{"n_experts": 24, "router_score": "sigmoid", "lr_router": 0.000822, "n_head": 2, "norm": "rmsnorm", "norm_place": "pre", "qk_norm": false, "init_std_qkv": 0.054, "lr": 0.0019, "beta2": 0.95, "weight_decay": 0.087, "lr_head": 0.00853, "final_lr_fraction": 0.0}
Below are experts of layer 6 (counted from 0) of a mixture-of-experts language model. Rows are named router (the router's row for the expert), gate (a neuron's input weights, with its number), up (a neuron's input weights, with its number) and show model dimensions 0-127. Each number is 50 + 10 x the weight over its row's rms, rounded and kept within 0 to 99.
After each expert's rows: "gets" lists some tokens that make up at least twice as much of what it gets as of all text. This comes from a sample of Wikipedia text that the model never trained on. Tokens count by the router's weight.

# expert 20
router:49 51 51 51 29 53 61 36 59 62 49 37 68 58 29 62 47 44 50 69 54 41 54 45 36 42 57 47 45 54 53 53 54 32 53 41 38 31 37 46 46 67 44 67 70 55 49 30 46 60 44 66 46 57 53 48 48 64 57 62 66 51 55 53 62 44 55 55 48 41 53 56 44 41 33 50 58 40 60 49 36 45 58 37 48 67 46 45 51 48 49 43 44 62 55 66 56 40 51 33 41 45 50 51 22 63 46 61 32 52 32 45 42 31 52 50 45 33 40 43 56 47 40 53 46 44 36 59
gate3:54 42 43 45 51 72 40 62 43 49 50 55 50 31 46 55 29 61 35 52 62 59 54 52 39 55 50 52 38 58 54 56 43 46 64 55 52 52 46 55 56 57 60 52 74 49 37 48 43 39 67 48 50 34 35 35 51 63 38 56 60 62 55 37 52 45 44 56 52 54 60 53 55 40 51 39 44 39 46 53 56 52 52 30 57 69 71 51 51 64 59 68 52 37 45 59 43 44 52 42 45 51 57 51 62 73 66 58 55 47 35 30 47 36 53 54 61 65 27 56 51 45 46 40 54 51 70 33
up3:62 31 50 50 71 56 46 45 63 54 58 42 42 45 37 56 48 55 49 47 79 63 59 48 30 38 66 35 44 61 65 50 64 49 75 58 58 39 41 75 46 47 47 45 60 59 38 43 48 56 58 47 53 44 51 44 48 66 70 69 51 42 47 63 49 50 45 55 43 43 62 54 54 46 47 52 48 43 48 51 56 50 54 35 54 51 47 45 53 59 48 36 49 53 46 44 46 43 65 34 49 61 54 28 24 64 61 68 48 31 49 50 45 63 56 58 43 56 48 30 43 54 44 45 46 57 55 44
gets: " the", " a", " The", " his", "The", " its"

# expert 7
router:54 49 41 30 55 51 68 52 59 56 56 53 65 61 28 40 42 43 52 40 48 58 54 31 51 48 41 51 47 56 53 52 48 47 43 56 54 47 54 40 41 50 71 54 46 49 53 44 46 52 43 46 24 75 65 49 58 63 51 48 76 50 64 45 48 45 42 52 51 33 52 44 50 48 44 42 67 53 64 60 36 45 51 46 69 63 31 54 50 47 50 42 46 43 49 40 72 50 48 23 49 46 53 51 47 62 64 72 52 53 50 59 53 49 56 48 49 39 42 41 73 49 52 66 50 35 30 53
gate3:63 34 49 31 50 51 55 47 49 55 69 59 68 53 23 38 53 57 49 51 44 46 64 43 47 45 57 52 55 69 65 49 51 42 44 59 64 51 55 32 37 42 56 42 46 40 55 62 65 60 60 62 53 44 46 62 33 45 52 53 59 54 50 45 53 32 42 44 49 57 35 54 38 35 47 56 56 29 68 57 43 55 47 47 40 48 41 45 52 44 43 36 55 58 39 41 36 49 60 37 54 68 63 54 59 53 44 58 68 48 46 51 45 46 37 53 51 31 78 56 69 53 47 72 55 55 43 46
up3:60 41 32 41 58 48 51 51 51 54 61 57 58 61 37 50 49 65 39 49 43 49 57 61 55 41 38 64 49 48 52 49 34 53 60 45 30 49 67 53 57 50 49 45 48 58 56 56 61 56 64 60 59 44 50 57 25 41 59 41 61 64 51 56 46 45 35 52 37 58 54 34 45 21 57 51 51 54 71 55 41 59 47 58 42 38 49 81 49 64 45 47 70 47 49 40 67 48 44 40 59 42 53 45 47 48 53 57 51 23 56 66 39 46 57 43 49 46 28 62 55 65 50 60 52 43 60 55
gets: " he", "ra", "ho", "y", " it", " me"

# expert 16
router:66 44 51 40 51 49 71 50 48 53 40 48 69 50 41 56 55 51 50 57 65 56 38 47 47 59 56 29 47 79 40 56 48 46 45 63 62 38 49 37 34 53 45 49 53 49 50 36 45 57 59 54 43 38 54 31 36 59 59 59 42 61 75 44 49 35 62 62 50 38 52 48 37 40 62 59 46 40 59 45 36 54 73 53 45 65 56 49 53 44 58 45 59 47 42 56 33 51 47 35 52 51 59 56 48 43 49 62 47 46 38 41 37 48 50 53 52 27 33 41 37 52 67 45 40 51 49 76
gate2:67 58 56 46 31 39 60 52 54 68 50 37 45 66 41 54 59 64 50 51 38 52 38 38 46 49 51 42 53 59 54 52 45 56 40 61 53 38 40 51 56 46 54 29 34 76 47 38 34 38 44 63 39 51 61 58 35 48 60 69 56 54 52 33 43 32 55 41 46 49 55 66 72 43 48 58 40 47 44 41 43 42 49 45 47 50 52 59 30 48 42 53 38 36 49 52 60 55 45 55 57 27 34 44 48 61 60 42 67 56 32 49 56 50 40 41 51 57 58 40 59 44 54 37 56 28 57 44
up2:44 51 52 42 47 70 44 32 62 36 43 68 37 50 59 28 53 27 38 56 53 60 36 38 52 45 73 47 60 37 40 50 62 43 54 55 39 26 21 52 54 52 50 52 49 59 47 59 59 47 59 56 56 37 66 40 56 45 60 41 48 45 39 50 60 50 45 58 50 57 57 39 65 61 39 44 50 71 50 51 33 47 53 45 43 60 53 59 33 31 46 40 37 49 43 48 45 50 56 59 61 55 60 43 44 51 38 48 47 33 51 29 37 44 53 44 63 57 55 40 56 49 47 42 44 47 36 46
gets: "le", "te", "ce", "re", "duc", "e"

# expert 15
router:43 43 43 39 34 57 44 48 52 56 51 46 47 49 24 38 61 44 73 54 49 41 57 38 46 51 63 41 28 55 48 49 52 44 53 49 64 30 34 39 57 52 50 49 57 60 30 23 40 51 59 61 45 50 48 34 39 45 61 60 57 50 66 50 42 34 47 41 44 40 57 55 61 56 48 50 37 68 65 35 40 27 70 46 55 53 52 56 37 45 59 52 68 55 42 59 47 56 49 43 45 58 50 48 34 46 61 58 49 52 39 39 44 58 42 45 58 41 33 55 46 35 58 57 40 65 48 48
gate6:52 55 26 43 51 50 50 60 48 47 63 49 45 48 27 59 58 43 65 38 53 38 63 53 67 49 44 57 53 38 45 45 45 60 47 57 47 38 50 32 48 54 50 59 50 62 46 44 60 59 55 48 41 55 44 60 41 45 53 60 66 61 49 57 30 42 72 39 45 31 57 53 51 54 52 46 39 45 52 37 42 45 48 57 27 48 44 63 77 41 55 58 42 41 26 45 62 37 55 51 47 48 51 43 33 47 53 52 41 59 68 57 27 52 53 43 56 41 33 34 35 43 40 65 49 58 35 58
up6:46 42 55 39 69 42 47 63 47 35 52 34 55 56 46 52 56 37 50 40 48 53 70 55 77 57 40 57 49 57 53 59 31 39 48 54 48 47 40 43 75 58 49 36 57 57 41 35 70 53 71 61 58 36 57 57 66 49 53 46 70 37 46 61 76 49 56 40 52 54 28 60 44 42 40 51 60 33 44 64 43 46 58 50 44 39 50 52 55 68 54 55 46 61 55 48 32 58 56 45 60 44 55 39 50 54 61 52 55 50 50 53 64 56 39 57 47 61 51 65 61 45 64 41 50 54 38 54
gets: "on", "s", "an", "il", "un", "ra"

# expert 4
router:43 54 71 31 45 43 40 46 43 45 64 40 59 69 60 57 38 50 52 54 56 41 50 63 41 48 39 42 45 62 52 43 57 56 46 50 42 62 47 14 43 41 55 43 34 51 45 47 27 54 61 33 51 47 66 31 49 52 49 44 47 58 55 51 62 41 57 38 55 55 47 62 47 44 50 35 47 63 44 36 40 48 76 37 41 47 58 55 51 38 56 46 58 51 32 52 66 62 40 45 47 46 56 54 34 46 47 79 43 58 42 49 56 50 43 45 47 35 36 45 50 57 38 59 39 55 38 55
gate0:47 62 54 44 44 46 46 42 37 58 40 67 45 61 42 50 43 46 38 48 66 60 49 49 42 47 31 43 52 41 68 58 55 70 56 34 55 58 63 35 36 62 45 42 61 71 49 44 35 61 32 71 45 45 46 48 50 52 56 50 53 50 73 45 39 43 56 35 65 53 44 61 57 59 29 42 52 48 57 45 46 59 63 46 64 41 57 80 60 41 45 61 70 36 47 58 58 50 40 53 53 46 48 45 47 55 52 57 63 35 41 39 47 53 37 51 48 44 36 65 54 46 53 37 48 35 55 48
up0:63 66 64 52 55 53 46 51 47 48 64 65 44 58 58 56 64 32 61 71 58 53 37 42 40 44 37 57 51 48 47 35 58 69 83 50 32 67 70 46 49 43 60 49 48 36 49 59 79 61 53 55 65 41 46 39 44 54 48 40 47 57 60 54 59 71 54 56 49 59 51 60 43 38 43 57 38 56 47 43 64 45 47 50 47 45 67 51 43 55 52 47 41 63 40 55 43 43 48 53 51 49 52 35 40 50 59 45 56 56 50 57 69 55 26 51 46 45 55 42 53 40 37 42 45 37 62 50
gets: "\n", " =", " (", " is", " 19", ")"

# expert 21
router:43 52 49 36 46 49 65 38 58 43 44 48 67 66 43 61 52 41 62 61 59 53 56 41 43 43 53 49 40 57 56 41 59 29 45 49 38 51 46 38 58 74 55 62 58 50 51 42 56 49 51 62 40 64 45 59 32 55 49 57 53 55 51 60 43 38 59 56 70 36 61 41 33 30 40 38 43 48 61 51 47 40 65 48 44 59 47 57 47 54 45 34 52 48 65 69 60 71 25 28 55 44 57 56 25 57 53 53 52 48 43 55 47 40 44 55 49 50 55 60 60 41 44 55 35 61 47 68
gate3:50 48 58 53 51 50 44 56 42 52 48 50 66 67 42 47 45 55 47 56 45 61 57 45 41 41 50 28 27 60 67 32 45 67 56 49 70 50 52 48 57 53 50 61 49 30 37 42 56 44 56 56 62 55 58 34 46 81 56 52 39 32 45 45 60 47 43 52 50 29 50 78 56 46 49 48 69 53 48 50 55 40 47 42 47 37 39 70 76 56 56 53 50 60 46 62 32 53 49 37 46 43 59 45 44 45 44 56 67 48 45 46 49 49 56 37 53 35 42 31 47 53 49 46 53 52 64 56
up3:53 43 67 52 51 44 44 67 70 54 46 56 56 72 65 45 67 41 48 47 44 44 58 34 54 50 50 36 60 37 58 62 38 55 40 67 54 66 52 38 48 50 59 57 39 52 59 47 54 46 53 58 49 77 45 40 55 53 60 41 57 54 46 45 48 46 30 55 55 31 40 64 63 59 50 59 57 54 56 76 52 51 45 35 46 43 43 64 54 43 47 42 54 68 47 70 54 35 56 56 61 48 46 49 25 55 43 53 55 45 43 48 38 40 25 55 42 32 47 59 32 46 44 49 53 50 49 44
gets: "\n", "ly", " be", "==", " not", " also"

# expert 9
router:51 46 54 29 64 78 46 62 49 39 65 41 53 62 34 56 34 59 56 51 53 58 50 47 45 66 48 35 51 45 59 61 66 22 49 45 57 34 44 29 42 51 50 48 49 54 62 29 54 47 64 54 46 58 48 37 29 58 64 40 62 38 57 59 60 47 43 54 54 39 58 55 32 52 42 52 58 39 59 47 50 44 42 37 49 40 40 37 40 56 66 37 58 48 49 56 60 56 58 42 56 55 55 50 27 57 47 49 34 44 37 50 50 36 57 44 43 42 41 46 48 58 49 64 49 39 37 58
gate11:55 41 31 34 69 58 52 57 62 61 58 37 54 63 44 37 60 56 41 51 51 49 36 60 51 56 49 48 49 51 59 60 54 59 59 54 42 30 33 47 49 49 59 56 54 55 50 21 51 62 67 38 63 60 75 30 48 55 63 56 42 44 55 50 57 45 57 51 57 40 34 50 48 57 53 52 67 44 55 52 50 41 46 52 44 56 46 61 42 29 42 52 70 43 45 36 60 55 57 39 48 45 64 61 40 62 38 51 62 45 32 55 34 66 65 52 47 38 38 51 49 49 58 62 30 45 48 64
up11:53 56 55 37 46 49 50 48 35 60 49 54 33 46 46 33 33 57 29 51 48 56 41 74 41 49 57 50 43 52 37 58 58 58 43 47 50 45 76 53 43 45 29 65 58 46 34 53 56 31 64 47 58 27 47 46 57 71 41 52 46 47 59 47 39 44 51 65 74 50 58 63 48 49 47 51 43 47 53 62 41 48 57 60 63 67 58 43 57 50 59 50 53 38 60 43 41 48 51 56 45 46 43 58 79 38 32 44 51 57 45 42 52 50 51 49 38 56 45 28 50 57 50 59 65 65 53 58
gets: "-", "|", "/", " re", "=", "–"

# expert 10
router:41 51 62 46 45 60 61 42 61 60 42 48 47 58 48 52 51 64 70 67 62 48 36 46 45 52 43 56 56 58 48 51 52 32 40 49 52 45 59 23 50 47 41 48 46 42 46 53 58 48 44 59 37 57 51 51 55 48 51 46 52 64 57 50 54 51 43 34 68 30 42 71 43 58 54 31 48 56 55 40 49 27 58 34 40 51 62 43 38 42 54 62 49 49 40 42 49 62 60 35 43 38 50 33 43 28 50 82 32 59 37 53 44 43 57 60 49 42 52 42 73 41 31 48 52 47 48 54
gate2:34 54 30 44 55 26 39 57 49 49 71 45 65 47 56 48 60 51 59 61 46 40 37 54 57 40 58 61 54 59 51 55 47 53 38 37 57 54 49 53 56 52 38 59 42 50 58 44 53 41 53 55 45 43 62 49 27 51 43 28 57 50 58 58 32 34 47 40 26 38 40 65 49 48 34 53 42 38 48 41 58 53 52 54 38 45 37 48 46 46 60 54 37 71 45 59 69 43 47 30 69 62 49 52 57 43 43 47 40 53 33 66 41 61 60 50 59 41 35 50 59 54 53 42 42 31 47 53
up2:33 54 46 46 46 52 49 56 40 43 60 48 75 59 47 41 44 38 70 56 60 54 47 55 51 43 59 57 59 54 53 40 61 62 59 41 40 44 52 60 51 51 37 49 58 61 68 56 59 43 38 54 50 42 34 58 53 68 42 66 43 41 52 67 65 46 71 33 52 54 29 51 48 59 57 52 44 44 44 44 37 32 61 54 51 36 54 25 53 51 38 56 40 36 48 44 52 47 23 39 56 47 60 36 56 26 50 62 39 50 60 47 64 67 49 44 59 44 69 55 47 53 55 54 46 41 51 61
gets: "\n", ")", " |", " (", "–19", " =="

# expert 14
router:36 47 43 49 38 57 35 60 59 55 49 38 48 51 33 49 44 45 66 56 60 47 23 49 40 30 58 41 51 57 52 56 65 43 32 62 59 45 40 38 50 57 57 44 37 59 41 42 33 39 54 38 54 63 53 42 45 37 46 66 55 44 59 51 58 34 40 59 51 27 66 46 49 55 28 42 48 47 50 49 34 55 58 23 53 47 44 42 46 47 57 47 50 49 46 54 58 54 38 45 34 55 59 57 48 48 43 72 35 47 41 32 47 34 65 63 49 55 38 47 41 36 39 50 40 54 49 60
gate10:48 49 63 48 44 47 59 44 45 47 45 34 57 61 62 52 53 46 75 67 66 60 51 54 34 42 60 49 62 53 47 60 49 55 54 55 68 54 39 49 28 49 70 64 60 53 49 49 49 33 43 60 37 58 34 59 68 55 43 42 60 56 38 42 57 70 49 47 36 59 44 42 58 47 53 59 49 49 61 44 40 57 50 54 47 51 33 45 63 49 53 62 39 36 51 26 50 45 75 36 44 28 53 39 30 58 45 61 54 50 49 53 48 65 57 53 42 34 61 58 66 56 50 39 49 54 42 55
up10:47 59 38 41 66 49 60 56 46 44 54 66 67 45 15 43 34 55 41 52 56 55 49 40 61 68 50 64 42 64 52 34 45 36 55 33 34 56 59 44 51 47 37 50 42 44 64 50 39 60 58 53 57 48 53 45 37 54 24 60 52 46 63 42 47 42 43 47 58 32 39 57 57 59 49 31 42 72 45 46 49 27 65 56 47 51 58 41 51 41 47 40 38 57 43 57 56 45 48 56 55 65 50 46 57 55 54 46 46 45 51 29 36 46 35 53 63 45 45 38 68 43 58 53 47 43 51 44
gets: " in", " of", " on", " at", " from", " for"

# expert 2
router:57 56 47 46 42 46 55 41 53 39 64 60 64 44 37 54 38 54 52 61 58 39 39 42 47 56 51 45 61 49 69 60 52 43 34 60 51 40 43 31 47 61 48 55 48 49 50 35 57 62 50 51 32 52 48 38 35 66 41 40 47 36 60 49 43 45 52 61 42 34 49 40 47 53 50 36 63 38 64 58 37 57 79 38 40 45 46 48 54 37 50 43 55 52 44 58 64 64 42 32 40 58 41 61 36 59 42 52 33 56 32 28 54 39 66 48 61 45 42 40 68 51 45 54 37 44 35 53
gate11:62 49 47 51 58 59 47 44 64 46 49 49 51 49 53 48 62 36 62 48 70 49 55 51 55 49 42 43 53 39 64 43 47 38 56 46 46 49 55 47 44 61 60 67 62 42 42 48 59 61 46 43 47 86 46 48 72 50 62 56 45 50 50 49 34 56 46 24 52 34 32 44 44 72 55 48 64 42 50 44 32 53 61 66 59 49 57 45 56 45 44 69 45 38 62 59 62 55 58 40 43 44 54 53 47 62 41 52 43 40 39 55 66 51 48 85 52 62 45 44 55 62 55 61 37 55 46 55
up11:43 56 64 50 64 60 58 53 54 47 59 52 56 43 62 51 40 52 60 53 61 41 52 54 47 65 39 33 53 43 45 26 44 34 49 53 65 50 58 57 33 44 50 53 54 40 52 53 41 58 46 50 27 33 51 43 43 63 26 44 42 63 56 43 42 66 66 52 54 31 51 57 43 35 45 36 59 43 51 44 46 43 62 52 41 55 50 33 56 71 41 29 43 49 32 34 50 56 52 48 44 64 41 42 30 52 46 55 48 52 48 53 55 65 37 76 44 65 43 43 49 67 48 39 51 62 44 53
gets: ".", "\n", ").", "est", "%", "\""

# expert 0
router:45 48 38 40 42 58 45 55 54 65 48 35 46 65 45 47 32 57 65 52 50 56 49 45 41 62 51 43 44 54 58 35 44 38 47 52 27 35 39 45 48 70 40 66 51 52 33 33 44 47 65 54 45 63 63 52 30 57 42 45 74 45 55 50 43 44 38 48 60 33 49 48 44 60 52 54 64 52 61 53 43 46 56 43 43 47 61 57 30 41 45 55 65 43 47 48 61 44 54 42 47 37 65 41 38 47 40 54 37 50 40 35 30 40 52 66 51 48 29 46 52 43 45 40 39 48 22 46
gate6:55 47 68 40 62 60 44 51 58 68 50 43 61 50 45 69 54 55 57 42 53 53 48 59 62 69 50 51 58 50 47 46 32 39 32 44 40 60 50 41 44 67 49 54 59 52 41 46 73 42 45 55 54 46 70 48 45 48 41 57 55 44 59 69 48 51 58 56 74 62 46 36 67 54 48 36 53 45 64 62 30 55 41 45 54 61 51 34 35 50 43 35 40 37 47 66 65 63 57 52 60 48 59 38 34 46 40 48 46 44 33 66 49 52 56 41 50 55 49 46 61 40 34 53 36 49 43 70
up6:41 63 70 65 43 49 60 72 54 51 37 43 73 34 62 52 47 51 31 53 53 63 39 40 51 20 45 52 50 53 44 37 61 55 53 50 49 56 56 45 35 54 50 59 61 49 55 50 38 53 39 53 55 53 37 38 48 62 54 42 46 48 55 51 51 53 57 42 70 50 63 66 54 50 27 40 60 53 45 65 54 53 61 50 31 55 65 57 54 57 54 39 31 54 54 57 54 53 71 56 52 53 64 51 43 70 56 50 38 41 40 49 58 47 35 68 67 54 54 51 55 34 35 51 54 55 53 65
gets: "s", "es", "al", "as", "ar", "t"

# expert 13
router:38 44 54 34 48 54 57 40 54 48 50 47 50 58 45 43 58 55 51 47 39 32 53 49 49 45 63 48 53 59 57 39 44 46 47 64 40 34 37 47 44 38 51 68 57 48 54 48 49 50 67 68 42 59 49 57 50 46 62 51 73 47 72 58 58 44 37 63 53 39 44 44 38 35 40 35 53 53 63 48 31 38 50 33 64 68 39 34 44 45 64 59 43 53 50 56 46 54 43 38 46 46 33 57 22 58 35 77 50 57 46 36 54 35 61 48 46 52 45 50 52 48 49 61 33 57 39 64
gate2:58 46 62 48 40 77 61 48 52 56 47 56 49 65 51 57 51 38 42 59 74 21 53 44 54 47 49 44 42 49 70 45 47 44 68 56 48 51 57 46 52 39 66 54 51 50 43 50 37 60 55 49 59 50 40 32 58 44 37 46 49 47 62 52 48 42 30 51 28 45 51 60 59 52 66 28 49 54 48 57 55 49 54 61 64 45 53 32 38 54 51 65 48 45 53 46 54 45 47 64 58 64 53 65 49 48 51 45 40 42 34 64 38 31 57 55 25 51 50 48 58 61 37 66 46 48 33 64
up2:51 43 62 51 45 63 58 47 42 64 55 60 57 49 34 38 59 60 59 50 35 43 51 51 59 39 63 47 42 69 56 50 53 55 39 50 49 40 48 49 47 42 69 41 32 56 45 55 55 52 53 50 67 46 56 39 45 56 46 39 46 60 73 62 56 48 46 40 57 68 66 50 38 35 44 62 60 49 40 49 47 45 45 67 61 56 57 47 53 47 53 40 48 37 68 32 38 44 58 62 50 36 60 51 55 55 44 49 31 44 31 51 45 47 32 72 70 50 46 21 54 38 38 43 42 53 31 59
gets: " an", "s", " so", " |", "e", "com"

# expert 6
router:46 60 53 41 48 58 75 44 70 54 49 60 71 52 53 53 42 67 63 62 51 42 49 42 31 49 42 56 64 65 60 46 57 41 65 43 53 40 54 20 50 63 42 55 50 43 40 55 55 57 46 54 37 60 45 56 49 46 41 49 47 55 60 54 57 52 43 46 61 40 52 60 43 47 50 30 50 48 43 46 43 32 53 39 40 49 56 54 32 34 63 62 54 45 46 51 43 60 39 42 51 39 56 45 48 37 57 82 52 58 27 45 48 30 46 62 47 46 57 33 64 33 40 48 46 50 56 58
gate10:58 47 54 44 51 57 39 51 41 65 56 52 67 57 50 42 46 51 53 45 51 57 64 52 31 41 37 45 51 50 47 39 52 55 45 59 55 38 41 45 49 84 56 73 51 39 45 40 53 55 56 53 64 43 37 58 40 53 50 51 50 44 57 47 72 38 32 52 53 54 46 57 40 37 60 47 45 44 41 58 69 30 65 65 46 59 51 57 36 41 55 48 55 69 39 48 59 42 61 63 51 71 52 37 43 36 51 69 56 58 32 73 67 49 43 57 38 42 48 46 46 41 38 46 38 45 49 55
up10:73 46 53 60 53 62 60 34 48 51 56 45 37 73 46 68 49 67 38 25 56 46 53 42 61 47 54 37 43 45 65 52 38 41 65 55 57 45 38 55 32 86 38 57 47 53 53 50 40 49 51 55 52 45 51 35 40 46 52 41 62 51 47 75 49 42 47 57 53 43 39 47 46 48 43 54 48 49 48 48 39 56 52 59 42 45 60 43 51 54 50 43 46 42 50 68 49 33 71 51 34 69 54 46 62 44 71 36 49 62 53 53 50 58 35 60 51 54 56 57 57 54 45 55 56 44 63 65
gets: " |", " was", "\n", "===", "==", " ("

# expert 8
router:55 64 47 34 40 56 58 51 39 52 50 58 42 57 39 66 34 60 48 50 52 52 41 54 51 56 62 44 46 60 49 41 51 48 52 49 55 37 48 37 43 60 41 55 45 47 49 48 46 53 72 52 48 69 53 44 40 57 31 35 51 46 76 39 51 26 48 44 43 37 59 44 49 53 41 46 57 47 70 50 42 58 68 49 49 67 46 55 29 49 47 49 45 48 44 63 83 46 33 43 67 42 56 55 39 47 50 58 46 46 34 33 31 37 54 55 55 34 47 41 38 39 61 59 50 34 54 54
gate6:39 54 50 48 66 54 41 58 40 43 38 39 51 54 66 67 58 52 30 39 50 49 51 51 56 48 56 51 48 34 22 40 58 66 37 26 23 49 46 50 41 52 51 68 38 29 61 53 57 60 57 42 52 63 55 48 35 51 47 60 48 58 43 46 53 62 50 50 39 29 41 52 51 45 55 45 48 49 57 52 55 48 45 38 47 56 43 48 63 69 67 50 30 49 41 40 52 65 57 49 58 65 43 51 48 67 65 52 52 44 34 54 31 42 39 58 49 41 57 48 46 41 50 48 25 45 46 63
up6:30 52 54 52 56 57 38 36 52 58 46 59 44 46 61 53 42 40 52 53 59 45 57 49 50 37 63 51 49 55 54 46 27 32 63 52 65 52 64 41 42 57 51 50 45 41 59 43 48 47 34 35 69 34 50 76 54 33 29 55 47 57 37 61 64 65 57 43 63 61 54 47 34 58 70 45 53 59 65 49 61 51 53 36 46 52 37 40 56 41 37 53 38 43 49 57 48 51 54 48 43 67 46 46 49 69 42 46 38 49 68 52 47 53 56 41 37 65 47 54 58 60 40 45 53 70 31 64
gets: "ri", "er", "om", "um", "ph", "ni"

# expert 5
router:43 40 36 48 41 65 49 55 62 38 48 32 46 60 40 62 42 56 59 56 56 45 37 43 43 55 46 52 63 56 47 68 64 28 45 40 53 29 51 34 37 58 58 56 49 42 44 51 51 39 54 55 38 66 57 43 54 52 49 65 65 53 47 44 43 50 52 54 57 23 47 52 43 51 38 53 54 55 56 45 49 56 67 33 44 44 47 44 60 54 76 32 48 58 48 58 72 62 41 46 57 36 56 57 34 56 53 55 48 52 37 44 44 47 61 57 47 48 33 34 68 46 56 61 36 41 38 70
gate3:54 43 41 46 41 60 59 43 53 69 49 75 73 51 47 56 49 59 64 69 33 43 60 61 51 50 39 58 60 41 45 55 60 48 55 56 51 53 49 41 49 41 48 43 45 66 66 50 58 57 44 58 35 64 61 47 52 53 43 55 41 31 60 37 49 51 51 39 63 44 37 50 51 64 52 46 45 56 52 48 54 59 60 43 53 51 59 41 38 53 64 52 41 39 57 49 40 63 46 53 56 40 73 40 41 47 55 70 41 35 47 49 53 33 84 69 49 64 50 41 56 41 56 50 32 31 49 58
up3:41 46 62 52 49 43 53 60 47 55 54 77 39 76 51 44 50 54 48 59 40 51 80 49 65 57 50 53 43 30 43 54 36 45 36 31 46 57 34 41 43 58 42 50 50 48 41 40 40 38 43 45 57 54 31 56 47 31 55 46 46 57 54 62 59 59 35 42 51 76 58 52 65 40 56 63 53 76 38 49 43 51 51 34 54 53 29 53 48 49 37 57 50 27 51 49 52 50 49 42 38 55 41 71 68 48 42 43 53 56 55 54 54 45 53 57 50 48 47 42 54 37 50 41 52 51 44 50
gets: ",", ":", ";", "),", " up", " including"

# expert 19
router:49 54 54 53 47 55 67 46 50 54 55 35 50 58 34 65 42 63 53 57 62 57 29 53 54 55 48 51 28 48 65 46 62 26 39 57 52 54 50 31 52 73 53 48 42 42 47 37 54 53 38 56 45 50 53 53 46 64 58 40 77 68 73 43 53 48 55 55 50 24 37 53 57 47 39 56 53 57 61 36 32 42 64 38 30 49 34 40 43 48 59 48 58 63 45 51 54 55 53 37 48 64 53 49 34 53 39 69 48 51 47 60 51 49 48 55 62 44 44 57 59 41 53 54 54 53 33 45
gate6:34 62 40 55 55 55 53 57 67 42 57 45 53 64 54 44 47 45 52 51 63 51 58 44 50 42 36 51 33 48 43 58 60 37 41 52 56 51 45 50 59 62 67 36 50 47 36 53 49 44 39 51 41 49 71 49 43 53 52 51 47 49 64 58 44 57 46 52 39 48 49 50 37 69 48 59 52 45 75 71 52 45 40 39 59 37 42 44 42 51 60 54 67 65 49 38 55 55 40 29 37 57 54 65 50 56 48 42 52 79 51 56 46 69 50 57 23 37 49 26 41 43 31 55 38 47 40 60
up6:37 35 45 50 44 32 59 85 43 48 46 43 56 52 42 35 62 33 46 44 42 44 60 54 48 40 54 55 39 53 40 47 47 42 38 51 40 44 50 49 60 43 44 51 54 45 50 49 42 48 44 42 72 39 62 49 44 49 43 52 34 54 48 54 57 51 36 60 49 53 34 61 41 57 55 49 36 44 51 70 47 51 48 61 36 38 28 48 41 61 53 68 63 40 49 53 40 63 60 33 61 79 27 65 43 64 48 45 54 44 44 54 60 58 52 58 48 63 45 33 46 33 45 58 46 42 58 55
gets: "ed", "ing", "ated", "s", "ted", "red"

# expert 22
router:38 45 51 36 47 66 63 63 45 52 38 47 61 63 41 57 58 60 67 43 75 54 42 46 34 57 52 52 34 60 36 39 43 46 43 40 66 64 45 39 49 59 56 58 54 49 39 41 42 54 46 40 49 55 38 43 20 53 47 49 52 49 48 57 54 53 44 32 43 42 40 54 49 37 32 34 58 35 60 49 42 50 61 34 49 55 31 33 54 34 46 37 39 52 43 62 64 43 52 31 59 58 60 48 50 55 52 65 51 52 33 48 51 37 50 60 50 52 46 55 67 56 43 52 35 32 50 52
gate2:45 41 55 46 52 51 47 37 51 38 51 38 63 41 52 51 51 60 27 51 67 60 43 57 55 49 47 38 47 43 46 34 52 45 58 54 43 57 53 37 47 38 61 53 43 40 49 44 37 51 58 59 44 58 51 44 65 55 46 65 57 44 56 42 70 60 52 60 41 60 59 63 48 50 53 33 42 30 46 72 49 56 41 27 38 33 49 53 41 55 54 33 54 56 51 49 63 39 37 44 35 72 50 69 51 44 56 46 48 29 45 50 57 58 46 55 52 56 43 50 67 66 39 83 60 44 49 62
up2:56 43 59 38 60 56 54 32 59 16 58 55 55 43 47 60 52 40 51 82 69 40 52 49 52 55 41 56 22 54 47 51 37 52 45 41 62 48 47 46 54 42 60 61 44 43 36 41 27 49 46 48 50 66 46 51 51 62 43 63 40 52 49 69 48 53 52 37 48 46 58 51 48 45 26 39 53 45 50 69 51 38 61 42 49 53 47 51 36 44 49 38 47 56 59 52 63 35 53 34 24 54 49 47 55 51 58 51 62 42 41 39 50 70 42 54 55 59 43 34 48 52 64 46 45 47 54 46
gets: "it", "at", "op", "x", " 0", "act"